{"n_layer": 12, "d_model": 192, "n_experts": 96, "experts_per_token": 4, "d_expert": 96, "d_shared_expert": 0, "activation": "gelu", "moe_layers": [0, 1, 2, 3, 4, 5, 6, 7, 8, 9, 10, 11], "router_score": "softmax", "normalize_top_k": true, "routed_scale": 2.0, "balance_loss": 0.000114, "balance_bias": true, "router_logit_norm": 2.0, "router_bias": true, "init_std_router": 0.00849, "lr_router": 0.000533, "n_head": 2, "n_kv_head": 2, "head_dim": 64, "vocab_size": 2210, "norm": "layernorm", "norm_place": "pre", "norm_eps": 1e-05, "positions": "rope", "rope_base": 500000.0, "rope_fraction": 0.25, "qk_norm": false, "attn_scale": 0.125, "tie_embeddings": false, "parallel_block": true, "extras": ["capped logits"], "init": "trunc", "init_std_qkv": 0.0265, "init_std_o": 0.00663, "init_std_up": 0.0265, "init_std_down": 0.00271, "init_mimetic": 0.5, "optimizer": "adamw", "lr": 0.00104, "beta1": 0.9, "beta2": 0.95, "weight_decay": 0.31, "lr_head": 0.00578, "warmup_steps": 425, "schedule": "wsd", "decay_fraction": 1.0, "decay_shape": "cos", "final_lr_fraction": 0.0, "batch_tokens": [32768, 65536, 98304], "seq_len": 256, "doc_mask": true, "train_tokens": 319800000, "steps": 5208, "dataset": "wikipedia_en"}
Below are experts of layer 3 (counted from 0) of a mixture-of-experts language model. Rows are named down (a neuron's output weights, with its number) and show model dimensions 0-191. Each number is 500 + 50 x the weight over its row's rms, rounded and kept within 0 to 999. Numbers have three digits each.
Before each expert's rows: a language model's description of what the expert responds to. This comes from a sample of Wikipedia text that the model never trained on.

# expert 17
Article a/an, on, and first pieces of verbs after and, was, or a comma, like ident-ified, dec-ided, iss-ue.
down0:503486494527561492561480476468419567454532507566495543453497559438581533557476525557546482494571510401547520515577521457483433561468600565437523408477557467544433528491537459533481539448447427406595583505451529565517532523434523410458415460593516454557514602414496538547529525447518531516475475486468491533487488454495542510509539654495523434516567486515463511484510521496553478482462499403421492542458455466464501553422496528503597587455548525449540483531557531473477466453555478534458555531510412512442570526374469547562443500487556446406495465506365404518539426459438504495
down1:567527490463568475540529494470497573484496518420553473458543528486537465489415503498441519467379454530434493608503496481534423475530475606471493482433453519453550501544555463536558435498450518478447431602523546467525564456517469463537496520524594431549484498448518508486584479471440461536526502426487484435444474451522479515500490513570509468577454471385467495570373589543530586541533540637548552610535508443392553540518511510584492510472559493550581512558474486398626510479481436408416476461466521497432571458552479530533553472467482399484487545477489465471441514554475528586

# expert 0
Single capital-letter word starts opening proper names, surnames, and titles after spaces, e.g. R in Hoey, T in Tewdwr, F in Feminism.
down6:398473495504621492455503519474500484374456556477399547449528502573480557480422421387511472477484570539516437563439496442427512476472543554579495542470484439505526463492484523436459585536472380494531454527550549497536488522490589470520567424509517531564514542416439493470542564489457592560536488512475487557537470443521404458497367561494472526560537364468447475472568579439497468566530524514600461578550517431544564559484518504429557486465500451514495489523498425588405482492528415515592498455543493492446472504519497495479527511486569622517468487515541547516552578458498487506
down7:449543470502444463384462534502426554610521636423412505464378529482517485442504503491435438576525489518601558513529523548561475558492496517515478454524505549487509569502505324517482490485560484488469532521518502560472455484545460542485534530476481480476515495551485471527372524510476466485483522487534432420495463506515474463505572475586509527442532541516441551520394513552522498570539476494468561477515439548474384541514467447552509462544598525598454504571574528310470502523525421516492513540410524432552478425525488495551451449475511459438536476435479498394474506597517517543

# expert 13
Second fragments of words just after the first letter or syllable, often after the or a, such as a-ctor, h-und-redth, B-ab-ylonian.
down2:482506506495525513465523475478503516498452545512524464587476490535478537478541500561400507565526468569623601576533468539447523437432470436385528554450527494532441509441487476521470477465571499489562400550357525497415516556443559478489488482464506440457476524466517532490598497575463475565565409438482538533424481470512470479513483564532590541445450433561552439519529537474487505465631503559420419420409500471489517438484511541601523465542494504536474524506526510450656468454610534487505480535471505514512471457501540531396531471448488526450543511472418532468435573428479624454
down3:573511548547560405407539462507548584555509491375440385480481451469588461438584496548435527569451515555540524552520545488484493466476475412520563539401583535581524487485503513445592634544501464479536463471461455491462518479476434442480480437572430530562507455443508458453565575530562541492473509416489505469501461445461509552483450519461490524500543531487525373429471503590561444533516512445458566455529506500506394419529431446521531489528565443552448465529516523523536572475532517553510546532485452587466474502531501545559420598470433494508554518398457469488501566488499587586

# expert 52
Final pieces of proper names and places, such as City, Island, Center and League, plus month names and the (s) in Writer(s).
down1:539490619600405467468520493614575479554477543414496481487494500575499472484495525441448488546537552502494519476463502563547461580512512502485499421412457452549450520482513446536485468356528381444511504534407483467530521456552548461486483482560505466508492483540516472530548508545455457549559502564574561531538452492461462525473479440478468516521504558520477539549463463503543579532440465574467508531489506483562456445468516338482518435475613495544552433550549406418557549512581455373392462531590485505472497480487595555489507438464518450500409480516530546601462442501475607465
down2:506507439450343543423496478544506521473468578496521537432574457494461511527512493565581424465515420458560559606429499537512480581439648476522476556458453571464479523442505546496507449390500478505447539439520513441442517533505439478581561495435444464426504534511558509425557512514401489578445473519505454574479508487503514358541446507453466529533532598590470576553522524513478352551519501516509448477517521429443448536566459522491516519536498448444496531527456582573543510502549454491590495529523472561498474543510489510603467643475474532491505477428551532498476467454501544462

# expert 4
Words at the start of sections, headings and biography sentences, such as a, he, The, born, and heading pieces like Minist- and Academ-.
down1:479474543534509482513555504547551440525455478414531432492486486518517446464500437501562518447471477557504537541481503416491543534484510501499511532452512509564423509519455448516486527450449410434542454532546527504467427545566598430500565606485382564527497586521509517428482426478544526612483414424422586532529490443527479473420388437550540451491567524591422479434543474548498507563475499417528477425607512491444426495497559425556492516505529464504416520523511492513496471407547521482504443567608484472516666503559559486454473476521473488494438438535525489543591578502457623470
down2:486383453598528518500425470475512540475409554502467487481460495526587543480503516507412457536548567515508546552568569504510426548577569450524486504515388501528646433444467477582487525545489441535488475468531490563560527458510470562479504517435505524506493437510466528490501590440493486528503441441446520514493542518466529508467460550474503451644668483552492576625488453475520487443433508490477447576506589464553391480520460513507519481498494415469502483492585652491508533521429560538464511555485508504485459463526414374478495492506380512483489438473550556525511455527528416511

# expert 18
Opening syllables of names and nouns, often in table cells or after of, e.g. Pat in Patrick, Tra in Tracey, tra in training, Val.
down0:519474511543467465579395489542491494496472515541452604380470523543462548368502493489488606461527500432528535475530550533440509524484563420500404416501453500534498548544494505587546458409414445507420488596516522468526512564470587580532536442509539354449469481376512509549533500454526446558528561471487534577551542514488469463531508402491490430493480461482522528462515460516522522462467500523491468495515551513530480425498544495515479644472578500491495542470465517455562511538390459558458526548446523460609553473529528551479489453458449536519601408519512441480514463631399520527
down1:551490525476499469547512424507454512516541584557498491491465523557467489486531604532540470447473539551469385460384394466556514540562463557521544444508457563437479526522551483515506483592501529523565478603527525391547509431513457552521523444528453513507538449494454386469491555512530494453547460513518502542479575552480607469545611469485611493513434433525527434544489500403400503451568499465538491520427555527588456504508446469487544479441594461468437490491480416543497398532408463550495526505564492495453638519526493509409455542570480594512512564573478540481410434487485441460

# expert 41
Inner and ending pieces of foreign and proper names and award titles, like Don-au, Monta-ñ-és, Camell-ia, A-wards.
down2:540552519469509412535466430534476507467521503493486463507512443522490515502513473434557353463468510389593450553543490483508501466477516568566552489471457434561505518503491519514564578526480393538530542376430470580481488512485472512486418478460420475357512463505590503424502560501458557495520416554505495466556430408466565508569486514485431556576499496515488496519526572437458562562498491512455457524550521586417542513514593520368538473559530509423436425542463528532479518594566603499499512516523437514469435570521569496510460465619534429518504480507529635492499467537440461495
down3:542432492408478478412508401524472530503482402484486426550501558416590478526474512462434551536470484376467466513566573446486558454532502601517569575425407421461573457392484576493487499596505532483567497482448502495561444516535520521518588477566456450534523545475465523569495425488496510500502534483469470480420476544502546563510589492479471534550476484559528480450495494499532515477455530518454480581447527420493467548635454472540467537512481474532581533472480581449468453476566444433436539482467480511504422394555523408566580462573457554497500563497498494653424554552461502516

# expert 38
Frequent function words like of, in, is, are, per, and word starts like dif in difficult, writ, le.
down0:470526423575479520396607428546539476447413536462533490499513490442433469460467459368527609526522552450613525520505527547565486430503533523466524469498544508479532498473505411406507520513518401566602456533512527493491467424574508377526476439544438599532565597575394551472507534472495512494475476484472423452502575529441521472511513511400515496492483443580533488497583484546520471510482539485518611475484485526508510497482541440533514454489528577539517444488532546470451546489566508550505481480479540464499419526379443564529523443574484417543617504453428457516511620523433530464
down1:403495429428497533488534466516433512500535505480539520413530473546448454495555424493482486489493561483435590508517509490417463605437470581491459560503487500474437486508463521512466443486565604591565612543458483457521508541545547504496521528424455475500518452579464532540435456467443597523485453482539489524499504533523467468473516384480451525481497560532546441460462625609609455447528464483564547561496471626571402473613547466467505500438568599592416514508420522485560414518433544519474502454503524502539433511466487474436524456428470505544483441405563514518485609478526516528

# expert 40
Suffixes forming abstract nouns and adjectives, such as -ation, -ative and -ity, plus words like name, population and information.
down3:447487498561465596521536528412581434439572481496500629479538476454599506516451546528493487547586461567499437526493433462497470472473523496464488556496528505405505433524514543510482483515500495492517420521616450444456556507507506449560454483468545462529468419400469492537496417534490436580481442564443540573481449472515523435580419535525431518558532581547475514549512499395467499419492539495436491514549581495506479480466513533510459558472473394509515436501467547453498545526536490454465580487354557574435584519363482518530582497474537480444571502499470589554555536508588395560
down4:510527509439445527520511472475465522500578464558473573438614452529638538411536508434522493590529453464561508553510655541511489525491492510502494478545528521527474480461533584529616456469515451529464490617532497562504567415517527543564412558516561449498428483422495482544479420495469487493504564531450402508520498603422587476488476435458566437501433461531509476422457580580454540572535547576571449525509562462502455500536536493523491470483548486546584471491401492472511448518493426484450609465450554523460432513389434489419477457514468508560511507442501483523476440539407498556

# expert 21
Final pieces of ordinary nouns and people words, such as -ople, -ony, -ist, -ames, -ants, as in balcony, people, statistical.
down3:524526581401425509554488437512493536470485586541596452456491516437498464489564498524569460483532492533519468571532495489578466593456510458478432552557483533506512510546571629490478418489530537510466531509604464447524485554466585494537481519437491560502443415434559552476613530482541495428417457586480466545462564385514461465507420536549437507500509432476393545470560513483426492429393451518459439597453533538571461499499530514478454445611473510507596480443435486540444565428461611527443496547541529523545553459436457537439467485488469547456479507537509580521495465581456551526
down4:537513485536515419508518565523476462542519470446470467474540546561543525465498551484487462534528492442492535450538492530534564540515467525396550506495452474474599458494493434434403492485475517445494525491484495597444472542475419452438489562480605526532529526539457432507520532464577437453430555523532470427440528492455610549564479597427465463457597551592505457519499467430628496469614498504423512466466515349538468509484483496413387544536486391510538488624449506452554463510502510580515433410504379555544492455521475502594511456445456482475549543527472412474482518541473538557